config.yaml
n_layer: 12
activation: "swiglu"
router_score: "softmax"
norm_eps: 1e-05
beta2: 0.95
seq_len: 256
Below are experts of layer 7 (counted from 0) of a mixture-of-experts language model. Rows are named router (the router's row for the expert), down (a neuron's output weights, with its number) and show model dimensions 0-255. Each number is 500 + 50 x the weight over its row's rms, rounded and kept within 0 to 999. Numbers have three digits each.
Before each expert's rows: "comes before" lists some tokens at least twice as common just after its tokens as in all text. This comes from a sample of Wikipedia text that the model never trained on. Tokens count by the router's weight.

# expert 79
comes before: " |", "\n", " (", " =", ";", ","
router:504529489518505592391492500467388480453522466516497424497506494490543497504502538514529538477477564512500453569524512579597461491468499497505564557591493541539440471565537481507522594481437512500486599408513469486518368468600456511479482568392520423500453449512495393658540554489419458513513495406493524440523392531521440480519410495520499498542569430503499493449484539556541542513530468475575477508539522652403548541594538458562453467467457492500545511486460546575492416499460471557472454565493511535560463494490498497533470484570570493442468462507403513498468462431485521475570520494531403485505544400505527417538520547477462491570408474442518550570496542494495559542538461447531554536495423440521461596440563566456479529400587534431497448466582520403553420446479554
down0:548564491457467509496483572491526430468532487446466451502550468525444503536508530506515553503326612448489487524449392453484553586469411508497536470568581557484436428564537454492492492428491574443539391577536465416510523428516555530555464511493499552567470412506553502502447451491510517463436441523385508484579530364478563512503535513563457482560565519554512535516529545581453470500538486503537434451625451542447531536507485414500472532528528461408413570577484452444465526526417467524495435565471483515530502397569479491473558560498508530602422538532439545441498520483517603426448453582547508578509519523516447503472588598423538521527549537503554546517467517473514520488500507480467495462556467434434407513500546472544558553487451618465473544525555551550439503522468404

# expert 97
comes before: ",", " and", " (", " Party", "'", "ian"
router:492511524411482552418440543534500538430491494548419530495449551534576412468458419461519384479552530455543444564446580553492460459563437543571443435487372581481484546537463528627532501584556545410469419495613487464511497493517486432419497429475448496539479442502509411481480468459442480450510457558486530563504427520550545480518480535500529549434506476459525501422458487519490450556581448522482543563513507390566515449493548578485503505423463540516541422533481473486522566493547525462484444504511497523459451564480409454516449512516487532455529472484462523453558347444442600513429537562522463483500513552427459422546506477521485448427561479400429504584581479437479570562409489465486417521464569545506544484512473496440546478567596536480441446442452530456473575521424424
down0:452438571468490474561491411435436497510499378526529470497453441477461602457488380552567568491439459519522509576482483557408546549511488445513460530520421511414495528556496505517489471557515449506479527619479532447565459376464543548445516555496482450466450505486478464494519474415484491517476513466427504483455446549518555491502463619581451433541448431513537561534485543566417500471454518495524506475460471551483536497513573422500567486491545521567519540540383446598424472479464421526409522463510506436563547467430504545398518438461531489461436514491455381526496528485473566463538432563555520629520536523473516529438541521404462540467489484484402573489498432460621529526443488477534518485508517493518475595541543506511434515448524569496409397499511386450562420398516465

# expert 69
comes before: ",", " (", " and", "'", "\"", " de"
router:586496422501513490456429503511467500506499479520496424492487532451598439399531461561487498481486443532621565544496397536486492491462551506538412531514548485524458462439520485421510563482476395437485534573609488533515522550611498474503565489439486554476547507384507570556514524412459475496551413573515614581518495497520532544497455440538526471490613566486420535465556507572592505511567523536578499504514537445502425517411506513456513438530521545560456578541413505471438517396557474510537413572504542515528479491419547544576554500526521483458518546441456499431525509464426428571526501531580468457518529523526411498539418427406512546566434597474461490567553528460496561504489444383537460479590573493522560537485589544507593529511539474465486473420533527442417512523504453
down0:496491455558548522482513468503537566536562510435505385444448505490469434443461504522456413469441588489647498527551494531443475470507553536578462673504600556481464471501561475541461445497504494428535545500473514467499456560508626394475528487486496482492449504463421526467523459461479455570555444536555547523490559492415451484505536542493622503567529558489520492526487522416442513623414465472529587622474467509622434482480435477587477483540499512455508550486450510484551496460510457357504571496476527495594545586466548497524494473419466440441471504526546457530624483485441490469541471473530468499518589440497529535501537572543489619519451513550509477473466470473618517497504462509564531511506535450512456445471497539490493482508459459466567503480503554319597538508481487

# expert 1
comes before: "–", " |", "0", "th", "9", ";"
router:446546444437430583549481450575508508554492470472403463559487476605570481533581484447420493503452462438522483528542465554547545556452550405462523586498473543475456540534524472399449543469592595464563505444586436491409497473510509498515510586445507502471513544561471439478585452464594567457398463539550508553505523567626548555550533506461592503432393428460471480566466489489521494479523446549540485521483516618501512412487403583486547459499485554550454505513465548463441631497477490441429547554535517499501457463444447448599550572484476527550484464496443450493487495487413491521360420490474523547435567473539568558484502541451543562525567518429489456560507408471532532457452474477539477430406537502471530492500442551482596453515464500449567514446554525541463470483503504
down0:421521472510440535491595532563433566465460507482423473551545500563421439530550445492467354528514521510529558477568510538433430593512547458478490604511546581399563470475579467510560447488501470541480470515449586460472507462557445394474458507533534470566473466452609526537527459563477511566452531523510502542432417615479440556483556553395544456470514509417429465495493448527479461542499525582500430543530528498603509463519498566476544526445559538483501551476590505529570549589451493524542524476509448580492478353592524471548501517542544526505450476574605547447485515512421463436528479557481535491469478468528551454504568449478554565447512559516447540554597573485522526521389491447514516481494483419443526514448506479412514463477528572498514556446551509548514456579632556

# expert 85
comes before: " and", " the", " which", " a", " but", " including"
router:509430587532475533431592421486511522442465536498552462540546480451484499507530418540420513442606566552475487546548461525495541540527476466566595522541549557508546482504562468547414570430542447482455550533491547507518379446420481535489599517522409493428536451473431497403450507489568471539549527526566431485525582440434539511575458495514517499432520498548471540497529506454443502492462564565475577575421571535497468533509482542516483584535522476534574470465561475383492456449528449430446484511509440477499556567450436589536479497413375499508561382559483493513524533531531465519465491384492401584499481501487525463521473532503447511457401472469497502557612553503514515497367544578534427547431575390534424576484477444536417474485492523551468526540480527553521505548458429
down0:525480485551511502542476601407500513528455577464517527575569494543518636550538532607543523450557420545530436435528512480550584506481524515474492514466467511598530483466489553521485536553430415535481583485502412438536536547555536549429527535517446553522534538509465529495507414549497597420458433523584584435516361484550492505488466507465472486516418479479539550489463517462498475528527567479599493492447610503539484507486523558453508595494491584495509480413437503441529486404536498515544564415455604482590426459506550566506521527448548541509457462468629577455500430464588572581467563536459540438589441397472535496515456529489388474545399485519544516563495498524525459401524466436499547433498454503521452493435567503556388556514517545427498536500525475526503448536529510

# expert 56
comes before: " and", " the", " which", " but", " a", " he"
router:422414537558470565429552413486503550471479545550488518542582506470434516467565583493425464471554497467523483522538500479533540536469450458587586540512525504530472493525539504566496530605456458418441595563501539584550471499448498575518558459443438513423552523532439438437412449437529411581602531595502453479556561451422554463567435439487462456495556490539420533514546477489430546505461583538525541431521526484513476621475481484486510461596480378560537507479530459417456411520509471449430526536474521495519563515502469587472509505448402534561533414525460546570483548540509515479473466471509471511503481543422502543491431521558446590470409447534546447429500478459537492538420540622548468464436529449531454506561379493490443418429437512533448534519411505520450482519430464
down0:505496495476489518515439508568478491521538525466410509425463501510508433437574528501483562550557540451493485533459488605576453566471518561530548520616539533420442476393471475442485607485526557448458552502446547583565480476525525533489443556510477455450513540534473562538560529455468499516461589502572513537493599564570475473498512421537532475476459468517465473489498504516580484513475597497446595395485479558459464541406511361456584517429575446511551521447565453510431381517480563544479471461542585529469471574509417534540419456485485551510461487579541581455419475426475516573494540488456429499573476571489493479592547487459422432371437373582559530457559416504479595469484552509481530530521412495584479513478575491530497484508498512484440474516539522594497509577510535

# expert 48
comes before: " |", ".", ",", ")", " and", ";"
router:466442509456327526479446500478438527551503467533448472560430490463618450554455455484500484465493487539433508536554555537485479509467472427460578525486588584565508479480563486495536585548524489478496570459544476468408589496535491493479439552449516441497490560483380438569519560530349519524559516596467524478440448453470546425505488536478406561491609605578448490550552424430586476530571515508545466505632472607477443547528528485513489319509461449492546522507554550391492512482471513545534500523524475532489507483448526499543529528425467539471478472552505486507598571517530462578530529439517464417514462471490518499608529519515511478540449448514506510577477482479474528511479494511564509534567572399460486596522538596506484533569494493398514561501480513541592521474465494
down0:480500437500516455447460454579475453490474520502493540571483458523592360503490522491509514430472532395464512532496484511486467497476495481495469434480488577507520460554495486503536462508515456420531466543526543520423551548544582547540560492448528498432524586500448465556439490480534583388485562532476513533504683487565472545488550554466521510448447566561448451610509417476469517461456478456592473553600440573408395488437479421609527462577441537441465467479460458473557472487483579491497526473441459494470463532508534533492389553554493492495495470495509548511489426488511539491433488463474337500493533483539519523600400537511523592436532424406518447471492502427533476555579474553470512479607506508565487570615498547491607502534567479464453505521548527608487471571546554

# expert 2
comes before: ")", " |", "°", ",", ";", "."
router:424499516502419544465390470395507517506495448493484409477425472575550479593452552522542444509559512527502516507494492606585505452490496531515590506498551526605531499485492500535545576474481495497531480498522509400445470550501538444586426558574488534469480466571486529537496579476512541470361446545471468624460487535526533431461517457472429608560469550477439498445582413471495421572546576547500559535522552606426475431522427548489498551504439461433462556524533577438506522453460463561505464531447500449466450481541656479463517478573558511568544430499445523479560547481584522521493467455448476410494464550540527500491478521543624633499456494443522479486454517497461557482459483456379507526551442560470492464535543557451421421533550504537493483447552542482563515539464581
down0:559495483525470495596439531457530533504154527430474482494491495516452450419493520539417499485508439534492350434522503538554457518554503481495502444531563489449474507480511485504419467558545518495464519442475476589476472440472508595530565548592559532588475502504496482580444462476470456568509486542500467523468529493441486501534460502486459424515518461506518563490448530455539584441457573536565565470441489550471578409535451459488473473515468476449535525498488554506620498610574539550562451509531404575455547537547515501485494539439569489593502534476580463560479461482483482455464552554489477510510422464452498527452414548604449459528537535558458426525485443527510421446490521434493538529549559477575482490546502541524489476530526552504521499501582475603489479498521512

# expert 118
comes before: " |", "–", ")", ",", "0", "),"
router:529554402455457559504524484534420582547489446486501593448457516519577466594528481474532474505538499470379478514553422552605463445489515524499534503377597581485486502587530497544497542555504559474426485548527542545525474570516526582534441580518574516498528523508531392460567458518522485528549465575489550494484515523577501563422432434442589539570511483508507542502525517507472532564529465529535592435521433520518383482416541530464469488501431445418453444530607376534593404527506573409456531433462556442512467542523486425462516457600503595503435483526406486532517553451447537569444423534483497475473447583577580479519491471527577467470523623504511509486472569446508469461433537538532481522482421488423552555411445523469533545557506534542483537447508511503541477500467525
down0:467498543412485542463509556460440514475372476506491467479553524506542489511476474550465519521613513462587495519499504591537446473491509445470495493542505513496474479471469495574507590522489581512509542533571446557473595495482481485555493500544423445488571495544591502461524425456486458532458499566458509468456413531481501489558430426531494528554552519645525495550526483523468435543563423600540586427504496560543371438507528502514455477528516438447541531553522569492553463553494464415511461534557462432472409559556568456558532559574552542557613492532476539442540569531466501376464440499499466530480499496432456485430530441538575455492534478500456397476519599396418482528478574479377447573438578444454518498530487547510460550576570464424404518505482418471409452411500533

# expert 61
comes before: " ", " the", " January", " October", " March", " July"
router:558510407506458488568444566528494532515477509434548545603522550521573475558494425443385451575506430498561468529567527513522465454569575508478483514491496568521449465556561505555547474504517450523450462549556602464497456462530548515578443520516563525563447498562530472442464521551424428489527369457527608418454581494513547528513483480529496481571454529404627398504496556459469479466509475470525511448542589503505511413429409477427482561425490467528490525477460524447488500517514534464575547564444502488496510475574627484484539489555458516474374462500539459489601520512452450484457547484427446490458513491413520544520586547581482464492448440446534549497452490529584437477568412479528606502424510580469496469546531471485482497485422517525519543550470567567495452559643407
down0:554530549408541533565561421571495461507409484468531509522476528505435488522507498501467587450578462501538529569505476527468560450597515415549406528493509497513634494418547395489429453490575499574470567535491460501460489482471446557430492586532525485496492447443378507496560466508506534402453502437475598559541515536568493449494451564462421477447512521568484489547496521523501494548463499500515488433479403458456538530491481519553466405480472393508457483511563539420455397475472414567456561467417510521536440448465559478459459493477401459548510437662485475478481483425436452439441524503519410433474409499498440425443460602530507436555474421494439535510454426503470563500474473488435495457484471554503528441482487579523479528537423406495469476457567374447565512520515517

# expert 9
comes before: " to", " by", " in", " on", " of", " from"
router:522493461470386504531550557520470516539522519469548496490387559548517544509567442497536474598518490548511501571510452438464566477432537466479399512455534534446547527485485567486469447473569559556528417469469447490461562498450512554434503438521479494526540498553474567461553483536506552454519501444609384417401419491429525514524506552463508449438475549446593487583456489488455484500488431503426502472456590490391426518488519443422378445502511461579431422456505484473543525465430492469545467514631598479479497472515592527389561459535389468518466461418399545504515541415498433477554471501515454422393499440542517560538550525463518474586495558520530503508472438573582503556448572437536484560420534469581546519516565520513510474498437481466505544536537485496497387430459537
down0:543502446470479555582505348457518438456540482485478447456522546573500435459458607543571553436523476604502586574418554605432499481521558524480545585435548427481503492493505451511497480438459456531603447501491456475482573475455491435463450474456491514402451509431511451435496495509496480521448552554502483463533491506463557502444516524467546416444558454489518459431517461428464516457508454446494578532505468414584537530436456356537533539476468600564512466468453514490517514510521559395482577588473546527478548559447525487502545512600504407468474525569526499449494558507438496412403540419555504544483559465489457478473607442520567514430522486601470521487571522477493571441508492547525570597580565572578520512503459474465467414513466539549468617530480494542481520453558420

# expert 88
comes before: "s", "0", "t", " first", " own", " father"
router:464430484545602535507479501434570532434474550543486530355451409532523407517496439467535536622543419520469459451575598488501523536465506508535470518480606536398528513489472481483424503568569563539475553531453462415489520496642499589583434452544450534598400516527490462490534545508586455552436450523426498488499510513366453507469433465495508570559449438448518512556440518530464482528483562413520515424448527579551406467466452517459522538487517443484476464478388566484429486504512487517469564508521486507438552504468474465443469437585460515556564476437469514483474540459541543447523463548479560575468512475519505578498578493486396447586499541413458508421494482429508538531547551548418491466437542502486543485408462532509514506540487361497489522494466448460581468489544570
down0:536468527537489597503540503476580411491426516505478525521504501552497514514540531518504510559550412512523494519412577517552435501412445474490468423440460580422551512483543586514527420489543505485510398551521589487489429421525568578437526468486549422519476543449456451520561402520517513448504530493534499522511574541471434467500540400518460483522507510497454463556499494510569415533507472581542524543456625464493386598449528436592525562473441489554418578485534581509442468422453481577524590431464483541458546487487481526534553502560510466509537451469448417495557480508520469418527588443375509526611410517490472552439429546494565494550519513489422538530506458526479519568548484521461598488426512476458485503513467535544337494564420480570523478541530459540426455629491529